config.yaml
n_experts: 96
router_score: "sigmoid"
n_head: 2
norm: "rmsnorm"
grad_clip: 1.0
warmup_steps: 200
dataset: "wikipedia_en"
Below are experts of layer 3 (counted from 0) of a mixture-of-experts language model. Rows are named router (the router's row for the expert), gate (a neuron's input weights, with its number), up (a neuron's input weights, with its number), down (a neuron's output weights, with its number) and show model dimensions 0-191. Each number is 50 + 12 x the weight over its row's rms, rounded and kept within 0 to 99.
Before each expert's rows: a language model's description of what the expert responds to. This comes from a sample of Wikipedia text that the model never trained on.

# expert 36
List and heading punctuation. Commas between list items and before author years, plus = heading markers, semicolons, ampersands and braces, e.g. Williams, 1988; Animal cries ==.
router:43 32 26 50 40 64 72 23 42 51 62 38 52 27 47 40 47 58 29 27 45 69 60 51 38 51 39 51 60 58 39 57 43 44 48 58 58 68 64 62 33 42 46 46 49 63 46 67 54 51 38 51 54 38 63 78 49 55 43 63 48 39 37 48 28 44 47 44 41 49 59 38 48 45 58 49 48 43 46 55 42 56 61 69 33 45 60 75 58 69 38 77 63 57 46 54 50 66 28 54 47 46 35 44 62 49 45 59 32 51 53 49 42 63 62 43 41 49 63 29 43 73 49 46 49 38 47 44 52 40 63 68 57 46 56 26 64 64 58 68 60 36 72 60 29 42 58 49 47 29 27 63 25 63 65 50 63 79 51 63 56 38 44 51 41 42 67 21 67 54 44 56 49 58 41 67 52 57 57 56 69 62 33 59 53 35 59 60 63 54 49 57
gate0:35 61 50 57 49 64 44 62 61 38 54 32 66 51 51 54 41 46 54 51 59 24 45 32 36 49 53 42 44 49 35 49 61 52 51 60 54 74 47 35 53 51 49 36 62 66 52 63 40 61 41 43 57 42 62 69 43 74 53 64 26 43 62 37 43 57 60 16 74 51 69 52 63 41 62 56 36 77 57 50 47 37 43 33 49 53 59 50 46 60 49 36 35 45 24 45 54 71 54 63 61 50 50 62 51 46 56 69 25 74 47 48 45 45 24 50 58 45 44 47 63 46 57 40 49 60 51 64 50 51 55 59 67 30 56 55 36 79 58 31 29 62 44 45 45 27 63 39 48 35 71 68 34 45 53 21 42 24 55 46 75 59 54 64 41 57 58 62 49 64 75 67 47 54 42 41 50 52 34 60 31 48 51 57 49 53 48 58 49 59 47 44
up0:34 57 63 80 40 65 29 60 46 52 74 17 62 61 56 43 61 45 45 48 52 46 33 71 38 55 55 49 60 40 47 28 64 54 45 41 52 68 59 50 30 57 45 31 55 51 51 34 41 44 32 50 55 52 59 58 65 64 56 45 55 44 40 46 49 37 42 47 71 44 58 69 65 64 59 58 39 61 40 52 48 64 53 44 58 33 50 45 44 48 25 16 27 49 62 42 50 50 60 53 30 42 43 47 66 38 36 53 33 89 71 47 48 39 39 46 59 45 43 54 54 55 29 48 50 47 66 68 56 73 27 60 59 56 71 48 22 49 64 50 52 47 50 51 54 53 63 50 59 57 65 53 45 52 37 31 42 40 46 38 50 66 45 54 56 47 47 50 57 65 69 72 35 53 50 51 48 52 36 38 41 55 52 52 61 76 34 67 39 50 49 27
down0:57 61 67 51 43 42 52 53 72 43 31 68 61 66 38 48 41 61 48 33 57 31 48 43 51 71 40 46 53 40 76 48 45 46 42 65 59 51 41 48 53 28 59 62 43 48 58 37 30 52 66 46 63 43 49 48 66 40 52 48 51 52 52 50 30 54 47 55 49 37 64 71 47 66 36 44 51 40 41 44 55 57 52 23 57 60 47 42 59 58 58 56 35 49 39 60 44 54 53 50 56 51 63 47 62 62 55 38 66 40 60 32 39 53 73 73 52 65 39 48 37 57 19 64 70 60 44 45 69 70 44 57 33 46 38 54 60 60 40 58 61 34 39 59 75 66 39 72 62 57 46 18 64 38 61 38 55 43 51 64 43 67 49 61 51 52 50 54 57 46 51 54 53 59 37 46 63 90 61 45 54 44 46 64 48 70 90 33 46 30 59 54
gate1:68 32 59 48 41 57 33 48 56 39 42 39 48 58 52 47 38 42 40 57 43 38 49 42 37 60 55 58 56 53 52 75 55 36 65 51 58 48 42 37 60 49 49 55 67 65 48 46 52 54 34 26 42 56 49 57 44 64 44 51 22 62 48 59 25 70 45 37 37 63 31 70 24 57 47 48 22 57 37 45 54 47 52 60 40 44 51 61 38 34 29 55 31 39 51 76 50 68 35 65 56 55 66 58 35 58 27 45 46 45 49 43 35 27 54 44 70 55 51 58 72 42 35 41 56 55 67 62 59 39 48 65 51 26 48 59 51 51 67 54 47 53 58 38 36 51 42 47 56 40 34 61 72 15 36 40 59 55 56 44 41 57 77 36 82 52 50 70 47 42 57 62 54 52 45 52 57 39 41 80 52 54 50 44 54 39 73 47 48 58 60 49
up1:50 52 41 45 65 37 60 70 46 44 56 54 45 63 50 61 61 54 77 54 40 69 42 43 74 52 54 26 58 49 65 50 32 72 36 54 47 46 66 63 62 57 75 40 34 65 41 36 39 51 55 74 40 59 39 52 62 35 57 47 85 50 47 61 61 42 42 64 42 49 65 49 69 54 48 49 70 30 55 46 40 46 56 59 64 54 55 56 58 48 55 74 39 75 56 23 47 59 59 47 44 38 49 50 79 28 39 59 55 46 42 60 52 77 39 63 41 53 55 44 37 46 52 51 38 45 33 57 42 62 38 40 39 49 67 54 38 70 50 42 54 17 64 85 56 57 46 56 43 54 69 52 58 67 55 58 40 56 51 56 81 43 31 47 42 53 54 54 47 53 55 51 54 49 62 40 56 41 54 38 63 27 43 54 62 44 49 35 61 47 48 54
down1:59 53 62 48 47 33 62 44 55 49 52 47 40 67 41 39 55 39 55 33 38 33 42 44 70 57 56 50 43 52 45 60 46 35 57 38 42 49 64 59 73 47 56 53 35 52 67 52 58 52 18 16 50 36 54 47 74 47 57 39 44 61 37 64 56 60 54 49 32 42 48 27 53 53 45 65 33 39 39 25 39 57 37 50 56 43 31 73 67 32 35 56 49 64 15 26 42 71 52 59 42 63 52 52 61 64 60 41 54 68 51 56 35 40 61 48 51 62 52 41 56 44 58 45 45 52 42 58 50 29 32 59 63 32 25 69 37 66 65 40 41 52 39 51 57 62 53 58 70 55 55 60 41 39 77 64 60 38 58 57 53 35 57 56 55 37 27 51 45 64 60 47 40 50 48 41 72 57 26 51 43 46 52 52 53 31 71 60 55 31 62 52
gate2:84 26 22 48 64 57 33 55 56 58 31 59 73 43 67 55 44 43 44 30 40 32 32 41 65 68 36 42 22 49 59 49 51 45 58 52 53 45 51 66 68 62 27 66 58 48 43 58 56 50 25 51 62 59 49 61 31 39 50 29 65 55 30 54 46 33 64 63 41 50 72 43 58 46 56 66 44 50 47 47 49 33 50 42 56 65 49 58 49 48 30 48 51 46 49 42 53 52 43 63 31 33 47 34 48 62 52 49 55 57 65 40 59 67 69 43 60 41 45 33 63 55 29 67 43 38 42 49 44 50 47 63 50 70 50 50 75 48 34 29 55 54 47 52 52 56 39 57 72 51 41 47 66 57 44 63 54 39 61 40 56 50 15 46 42 70 53 48 18 48 59 57 56 33 46 69 36 51 36 52 33 32 52 60 40 43 53 52 44 61 55 53
up2:60 58 32 48 44 45 45 30 26 53 39 22 43 58 52 34 51 34 73 54 34 59 18 61 70 55 49 64 36 64 45 69 38 54 44 39 57 37 68 48 59 67 53 36 44 52 47 44 50 58 43 37 51 43 51 42 47 57 35 14 48 58 31 87 54 57 52 64 55 50 48 54 24 33 41 42 42 63 45 48 41 47 46 57 50 44 54 41 42 67 48 49 52 63 59 36 57 27 59 42 59 45 56 25 24 53 54 63 33 77 50 54 38 54 58 67 42 32 31 50 40 66 60 45 29 54 60 50 55 39 54 56 68 47 58 47 34 59 28 40 54 59 61 57 67 35 45 64 58 44 55 36 42 42 43 69 52 73 52 37 43 38 38 54 59 49 49 39 59 58 58 53 48 49 39 54 25 63 59 54 38 60 36 64 51 44 44 30 47 34 36 57
down2:65 67 43 52 49 58 75 46 53 32 55 46 34 47 66 43 27 51 36 41 57 16 81 27 36 65 45 41 36 37 58 45 61 45 46 61 37 55 16 52 64 35 44 61 54 60 56 53 50 48 68 66 48 40 37 59 55 38 40 64 30 44 40 42 52 62 54 32 57 46 49 35 50 58 62 45 54 49 53 55 42 42 46 62 49 52 69 72 27 43 48 36 39 50 49 43 31 54 53 39 52 55 35 54 62 34 61 52 59 45 52 18 54 43 60 65 57 54 53 47 55 46 60 41 57 47 48 51 41 44 51 51 30 71 31 48 45 48 52 39 55 42 52 59 54 87 55 35 53 69 38 70 55 33 45 51 49 41 42 63 67 47 54 58 53 55 43 45 62 42 39 42 57 53 66 65 96 57 41 54 61 64 64 62 38 60 48 46 54 60 36 68

# expert 44
Closing brackets, quotes. Closing parentheses, quotation marks and brackets, often right after a year, number or title, plus combinations such as ), ". and ]).
router:47 47 43 53 39 63 67 36 62 53 58 50 34 54 41 42 50 61 46 37 50 53 67 73 48 53 43 42 56 65 56 30 43 58 31 43 61 69 56 58 49 48 40 46 46 57 47 60 55 47 64 34 43 44 43 76 50 43 43 76 35 48 48 50 38 39 57 85 43 66 55 42 59 44 49 49 48 55 44 48 52 52 57 67 40 38 38 47 36 52 37 65 44 58 42 63 37 56 50 62 43 18 36 38 52 69 22 47 35 53 65 47 42 58 61 34 33 50 68 56 32 41 41 56 31 31 48 53 45 50 53 50 52 47 47 57 44 54 71 57 31 48 70 45 51 40 50 71 59 30 35 60 46 54 59 28 62 55 55 73 61 51 55 39 39 44 82 45 51 21 32 61 59 50 66 63 46 39 28 55 66 69 46 46 65 21 81 49 51 36 48 46
gate0:24 40 70 47 54 30 63 36 46 42 58 45 15 28 38 37 54 41 38 57 63 76 61 39 33 56 76 45 40 32 73 47 50 41 60 52 72 47 68 56 35 62 40 59 54 61 58 49 44 56 63 44 61 43 40 61 53 44 44 50 30 53 59 45 66 57 63 49 48 33 53 58 64 59 52 30 37 64 35 65 52 50 55 91 53 64 49 58 36 56 56 66 73 55 47 73 47 55 42 50 42 30 36 62 51 41 35 45 72 52 43 48 65 38 56 55 54 62 56 51 55 56 50 33 51 52 58 63 30 42 42 67 53 59 57 23 46 59 83 50 59 43 51 53 62 62 59 70 41 48 55 56 41 54 68 50 48 57 43 48 30 39 51 44 43 49 31 46 45 62 37 70 50 44 74 49 33 54 48 44 55 39 56 62 57 64 65 56 59 45 37 53
up0:36 24 52 64 74 33 60 37 63 61 57 37 26 31 54 27 55 37 41 51 63 67 47 36 35 65 70 68 49 50 81 54 38 55 63 42 68 50 65 57 40 56 47 48 53 47 41 47 31 61 65 29 44 42 48 65 69 50 53 49 35 54 47 37 72 62 61 38 34 43 45 44 82 62 48 34 55 63 63 51 39 43 45 90 49 56 52 44 38 63 60 64 79 51 51 44 61 61 38 50 40 24 46 60 58 51 27 51 66 60 48 41 53 58 42 45 51 61 72 50 48 47 61 38 49 53 43 54 29 44 30 49 43 52 57 34 48 70 57 41 57 40 47 58 72 71 47 80 48 42 61 44 46 52 58 53 53 50 39 49 44 44 47 52 39 54 41 46 37 65 35 73 53 42 70 53 49 59 52 45 42 41 46 53 50 63 53 61 53 55 53 53
down0:47 48 42 42 56 56 50 46 46 43 47 68 79 78 58 40 37 46 55 49 50 54 50 74 62 35 53 47 39 51 48 55 37 35 45 64 52 62 52 46 70 47 34 56 43 39 46 45 55 22 50 37 60 47 45 51 50 64 48 52 60 41 52 49 54 44 55 56 41 51 32 30 58 51 46 42 45 44 45 69 52 70 40 53 25 44 64 48 77 70 43 31 31 63 56 36 65 45 54 44 41 65 53 53 40 43 74 56 27 68 37 48 57 26 43 46 48 31 43 53 43 46 45 62 45 19 49 53 38 45 38 67 44 57 55 38 71 34 42 57 52 44 54 67 62 44 78 45 54 41 43 57 57 55 53 54 46 24 49 61 20 42 51 57 64 58 30 65 14 72 63 33 58 73 50 52 56 51 43 38 44 68 39 34 24 42 57 51 57 50 54 57
gate1:30 37 52 55 58 46 38 29 59 47 25 64 35 56 40 35 48 44 50 55 44 57 31 47 52 84 17 27 44 32 61 63 55 60 62 53 52 48 58 52 68 57 51 86 29 60 43 60 40 31 50 50 43 55 55 52 56 68 37 37 58 19 56 58 56 49 49 34 45 55 34 31 45 48 51 66 73 36 51 33 34 50 41 68 59 49 31 38 49 66 63 49 37 75 66 38 55 55 58 58 36 33 53 49 54 53 61 24 36 65 57 76 64 44 56 45 52 45 57 55 47 60 43 51 66 49 68 50 40 48 63 55 41 52 56 46 65 56 54 70 60 47 53 48 66 29 52 62 50 66 43 54 36 55 58 51 68 39 51 57 56 35 70 50 50 30 48 51 48 34 45 46 28 51 43 33 41 37 54 43 39 32 41 44 43 44 53 43 44 67 36 50
up1:34 44 53 50 43 48 34 26 44 56 31 28 42 36 38 31 53 47 57 51 32 52 52 39 49 55 22 46 48 43 59 52 44 77 74 54 45 62 50 39 64 69 46 85 28 66 61 63 79 53 49 58 56 50 42 52 44 45 49 38 48 41 51 79 55 56 48 47 44 55 37 43 34 53 68 58 47 55 60 39 63 49 47 61 53 38 34 62 36 73 63 49 58 73 80 42 47 51 60 59 40 47 61 73 60 53 69 34 34 61 49 52 59 46 65 49 44 62 49 43 73 66 47 61 62 60 59 46 43 41 58 42 40 45 42 52 69 61 49 42 68 49 61 37 50 37 33 50 40 65 47 70 51 30 35 52 63 62 55 37 46 40 60 64 33 35 50 62 61 33 55 59 46 67 44 25 55 58 47 38 40 34 40 48 44 57 28 51 35 50 39 57
down1:50 72 21 46 51 35 39 71 37 30 52 55 44 46 37 45 59 41 39 67 65 40 66 50 51 58 47 66 56 58 30 52 28 42 52 65 61 50 41 57 61 76 62 48 61 52 67 53 47 44 51 59 59 22 57 44 29 39 41 66 46 43 33 58 69 56 45 45 60 53 34 50 61 49 36 52 61 70 32 65 56 56 42 42 25 66 63 50 69 57 45 49 47 52 67 53 56 31 42 53 44 64 52 95 56 49 57 65 38 53 45 51 45 37 45 50 36 31 48 30 63 57 34 48 40 57 50 53 43 63 56 52 44 55 41 33 67 41 60 33 50 41 47 77 43 35 42 36 57 42 41 70 70 33 37 58 51 46 39 48 37 45 60 58 57 38 52 61 66 54 47 63 40 61 59 33 71 54 58 48 43 38 60 28 54 58 35 60 35 45 40 68
gate2:68 34 46 42 42 43 29 52 61 47 63 50 46 70 51 63 46 44 28 60 57 71 45 34 53 64 68 45 39 33 53 54 45 40 46 74 75 77 78 50 64 58 64 46 72 51 53 43 71 45 59 40 62 39 31 38 73 55 41 58 38 52 44 38 41 68 99 54 38 50 55 52 50 63 43 49 39 33 63 45 48 46 53 58 47 41 64 62 45 54 40 55 50 50 51 37 37 42 38 39 45 49 36 58 50 32 25 64 35 43 46 51 43 51 78 57 67 43 53 54 51 53 58 58 29 23 56 44 44 52 65 67 58 34 47 51 30 36 51 25 67 27 62 55 53 33 53 46 45 51 38 47 48 63 45 50 43 65 56 45 52 46 52 68 46 54 52 46 51 54 56 57 60 36 57 58 50 36 41 61 80 48 52 50 49 48 43 54 49 46 29 42
up2:44 49 62 69 66 47 57 40 56 73 52 51 57 66 25 66 48 58 46 66 57 42 64 35 56 48 56 50 32 32 55 47 52 64 28 53 52 55 48 45 35 30 42 39 42 47 63 55 55 41 53 55 62 33 40 65 50 64 42 49 42 50 77 49 52 84 55 48 52 53 58 43 41 57 44 23 30 53 61 59 39 79 23 32 35 47 54 28 34 53 42 41 51 40 40 44 52 30 39 35 26 59 51 61 67 57 59 35 52 45 59 42 34 44 71 39 37 60 30 26 40 61 52 57 43 56 38 18 36 39 52 29 40 44 41 75 51 50 57 46 61 38 40 44 58 43 43 55 54 59 54 48 39 36 49 45 31 23 60 47 56 49 56 53 56 52 52 57 56 40 66 45 62 46 55 39 63 41 51 77 63 35 55 75 42 54 47 46 61 56 52 40
down2:59 37 58 56 47 47 48 44 39 51 51 51 46 36 61 45 51 47 41 64 50 65 46 44 37 36 41 43 51 54 62 48 44 56 61 32 44 37 45 69 43 36 46 75 23 55 30 58 67 51 48 46 34 43 64 16 30 45 48 40 44 57 55 62 47 37 49 33 63 28 56 36 47 24 50 37 80 48 63 25 39 76 56 60 66 64 57 50 54 43 73 37 49 62 52 54 46 55 49 68 58 58 63 28 51 49 61 58 27 63 57 56 42 32 43 58 71 52 50 53 65 65 54 46 55 50 70 53 46 54 42 69 44 54 35 42 33 41 46 60 38 47 43 46 36 47 57 40 59 47 58 42 47 55 31 62 48 46 50 38 43 52 44 36 53 25 36 69 48 54 23 70 45 70 62 49 65 84 45 55 52 34 52 63 30 53 67 49 61 60 45 67

# expert 30
Clause-joining conjunctions. Conjunctions, relative pronouns and clause commas that open a new clause, such as and, that, which, but, while, when, e.g. in which.
router:35 46 35 45 34 55 36 50 52 58 66 56 47 57 55 49 45 66 51 44 43 59 67 47 38 35 36 54 44 65 53 56 74 76 42 69 52 79 47 62 46 36 31 57 52 48 44 58 47 35 44 44 49 07 50 67 58 50 55 46 38 61 38 35 33 43 34 46 47 55 63 40 54 17 50 64 47 32 48 42 41 63 43 51 58 61 57 50 35 44 72 60 32 51 63 35 53 55 41 39 47 44 42 34 41 30 57 80 47 65 47 56 62 43 60 41 45 40 71 43 54 50 48 70 40 29 48 48 50 45 55 76 47 41 38 37 65 62 78 61 33 62 56 38 56 47 59 56 66 65 52 55 64 52 54 49 36 43 60 35 60 57 44 58 52 48 55 21 67 38 25 50 55 42 38 72 59 46 47 56 41 60 46 48 41 37 64 38 59 77 54 61
gate0:46 63 46 71 50 47 42 45 53 37 65 82 57 50 40 39 54 57 52 55 49 42 51 56 32 40 46 31 42 59 58 58 59 56 46 61 61 55 43 43 49 45 46 52 51 46 51 39 21 38 50 48 48 63 59 56 32 42 39 26 42 38 49 71 46 32 37 51 37 62 35 46 35 42 47 45 52 50 29 60 66 37 51 49 63 58 56 44 43 53 37 38 44 28 81 45 49 51 35 57 48 53 42 41 51 23 71 48 52 56 51 61 43 39 37 52 60 61 41 62 44 57 40 54 68 50 60 62 45 41 46 66 26 57 52 54 55 63 47 51 49 37 62 52 67 49 52 42 33 53 44 51 56 45 69 43 46 41 33 15 34 55 24 53 63 71 74 36 46 95 29 59 61 35 34 53 48 31 45 35 40 74 56 49 47 42 61 49 31 71 38 36
up0:44 47 66 24 44 70 49 69 42 58 45 54 52 64 71 66 22 63 57 49 50 68 60 52 55 72 65 54 60 45 37 32 23 54 62 39 49 33 64 63 55 64 41 45 65 30 39 64 66 51 42 52 50 41 33 43 46 54 67 73 43 80 47 46 54 62 47 43 57 43 51 49 51 64 66 41 49 48 68 40 39 50 54 64 44 47 48 43 56 48 50 57 70 82 31 47 64 73 61 50 49 40 61 54 60 59 49 58 58 33 45 40 57 69 48 37 50 63 51 38 49 52 58 38 32 42 59 51 61 52 51 40 73 52 29 42 52 27 54 52 50 60 53 60 32 53 47 43 40 53 63 54 48 40 44 51 50 55 67 69 69 35 69 46 20 34 25 68 51 32 64 76 49 42 70 57 44 60 54 45 51 42 58 46 40 40 43 45 59 49 69 61
down0:53 42 70 69 42 30 36 48 54 59 68 49 48 60 58 52 62 61 40 51 21 64 41 51 40 42 49 46 47 54 61 57 50 50 39 57 42 55 44 61 40 56 58 73 65 40 56 39 28 56 51 45 56 64 65 45 60 63 31 65 58 32 60 76 58 33 45 42 46 42 33 46 59 17 55 56 59 77 31 53 51 44 43 62 53 70 42 46 45 50 56 54 71 36 66 58 51 48 50 66 53 39 48 58 51 45 60 50 35 50 46 38 39 44 44 44 52 55 66 38 39 36 63 40 51 25 50 55 64 44 46 85 42 52 21 54 15 37 55 69 55 56 50 66 55 44 58 56 67 27 53 57 51 55 59 66 62 35 49 54 44 45 29 74 45 51 42 44 68 64 49 63 62 49 70 28 37 34 56 34 49 66 56 63 49 53 48 42 26 41 57 49
gate1:61 64 54 43 53 54 56 30 56 62 54 51 53 57 34 42 66 47 37 38 72 71 41 68 49 51 31 52 53 44 51 43 27 64 42 66 36 79 27 65 64 64 66 44 66 50 55 55 52 50 38 57 64 39 40 58 89 43 48 53 50 51 31 53 55 25 20 56 44 56 54 45 55 40 52 38 44 55 64 51 53 40 42 54 36 34 35 53 66 59 81 38 64 50 67 52 46 26 57 46 68 44 38 41 36 50 57 41 67 71 33 39 52 41 58 59 67 35 68 57 40 43 51 53 45 69 42 49 54 52 51 48 63 49 54 48 64 57 35 37 71 66 33 47 35 47 45 63 76 40 52 48 52 32 56 49 42 74 51 52 50 42 41 70 73 40 48 63 42 44 46 49 34 69 48 53 59 44 60 39 52 44 46 39 69 49 61 66 49 41 31 62
up1:50 29 71 40 47 58 37 65 36 56 43 43 49 55 63 66 42 37 48 47 45 32 49 65 36 63 67 66 38 50 38 64 69 42 48 37 50 25 71 46 53 22 41 63 60 57 54 44 49 43 58 58 45 54 28 31 38 54 59 48 52 42 65 41 47 84 81 57 56 39 34 62 67 67 56 57 73 53 40 45 30 62 64 52 59 38 45 35 61 69 44 83 46 56 44 60 40 67 41 52 16 57 62 54 67 53 37 51 33 27 66 63 58 55 56 34 53 55 49 32 56 44 40 51 64 47 53 66 30 53 66 39 39 50 54 67 44 41 56 52 41 41 61 51 66 22 63 54 49 70 36 53 51 71 37 47 53 48 42 54 58 55 64 59 42 52 56 53 48 45 72 33 49 51 51 48 45 56 51 51 49 59 52 51 40 76 60 53 57 49 56 38
down1:61 62 64 51 59 61 42 55 42 56 42 64 47 59 35 49 62 42 58 20 78 39 52 70 57 48 44 39 49 32 55 37 75 46 48 48 25 62 35 54 35 47 43 51 44 52 59 49 57 43 44 48 42 42 11 48 69 40 66 54 40 38 55 64 54 32 54 63 50 42 43 56 60 41 41 57 26 55 57 56 47 51 34 50 57 37 31 54 56 56 59 43 41 58 47 51 32 41 50 43 53 16 36 42 52 43 54 29 65 57 60 40 48 50 74 64 57 65 79 37 61 60 54 56 59 49 24 46 49 37 38 52 47 35 50 52 71 76 38 31 42 48 35 42 48 42 61 37 57 55 64 53 55 44 53 37 36 84 48 47 66 41 67 49 60 67 45 65 37 29 37 47 42 49 56 48 76 43 49 39 47 62 46 40 66 31 54 50 60 43 51 40
gate2:48 54 51 33 77 44 40 35 29 56 58 62 34 49 21 38 38 55 51 39 75 67 56 67 62 36 54 57 56 51 75 50 53 55 56 40 58 48 47 50 52 55 44 55 58 55 53 51 40 46 38 46 66 50 60 58 62 63 68 51 39 41 50 39 61 65 40 53 41 43 44 37 43 49 45 23 65 53 30 64 37 66 45 46 36 44 48 33 71 74 48 32 44 55 56 65 62 43 60 64 40 60 57 50 40 45 53 64 49 62 43 93 72 67 49 48 54 69 30 48 56 49 46 65 24 48 45 48 31 55 50 50 59 53 56 41 52 59 38 72 46 36 71 48 65 42 66 65 52 51 52 46 59 41 49 64 42 62 41 56 38 30 57 35 40 53 63 43 61 45 64 60 78 62 37 33 66 44 33 57 50 38 32 61 40 41 48 54 49 64 79 44
up2:77 62 50 42 57 58 27 42 55 40 54 60 65 49 66 46 51 73 42 56 33 40 66 63 52 46 59 33 43 40 43 51 54 37 58 59 57 63 22 39 53 50 63 54 50 54 47 45 43 53 46 53 49 45 41 44 39 61 54 51 53 71 53 41 25 64 40 55 62 48 39 55 55 60 47 44 31 47 66 61 53 60 32 48 64 46 41 41 37 53 26 34 53 49 32 50 50 43 41 40 45 43 59 49 49 34 43 45 50 46 29 59 52 89 57 71 64 71 40 49 36 48 53 15 73 47 63 51 34 50 61 46 43 42 54 43 36 50 35 33 65 38 46 37 63 41 58 57 26 70 52 56 63 43 52 53 83 50 53 32 61 57 67 44 25 44 58 50 63 33 48 67 38 50 53 38 55 49 41 58 61 35 36 34 58 36 40 27 45 70 56 25
down2:44 59 61 42 43 54 48 30 69 42 64 59 61 52 52 46 49 47 64 65 61 42 35 55 56 50 65 37 51 29 59 40 54 42 41 60 49 57 45 59 29 22 36 40 20 30 45 56 70 60 69 41 33 33 54 47 37 56 64 60 66 66 32 46 57 53 40 63 63 44 47 60 54 36 41 54 53 22 49 46 33 47 37 44 23 36 80 47 53 57 66 55 55 50 77 49 40 44 65 43 57 46 61 51 39 42 64 65 49 43 35 49 50 66 48 64 43 34 58 63 53 70 65 71 57 59 31 60 37 68 41 53 36 48 56 68 33 46 54 48 44 42 57 59 29 39 69 43 44 58 52 24 43 49 52 52 34 75 54 49 39 56 48 35 37 37 47 57 31 40 66 56 56 62 63 57 32 48 39 45 30 66 32 44 39 68 55 48 44 67 42 58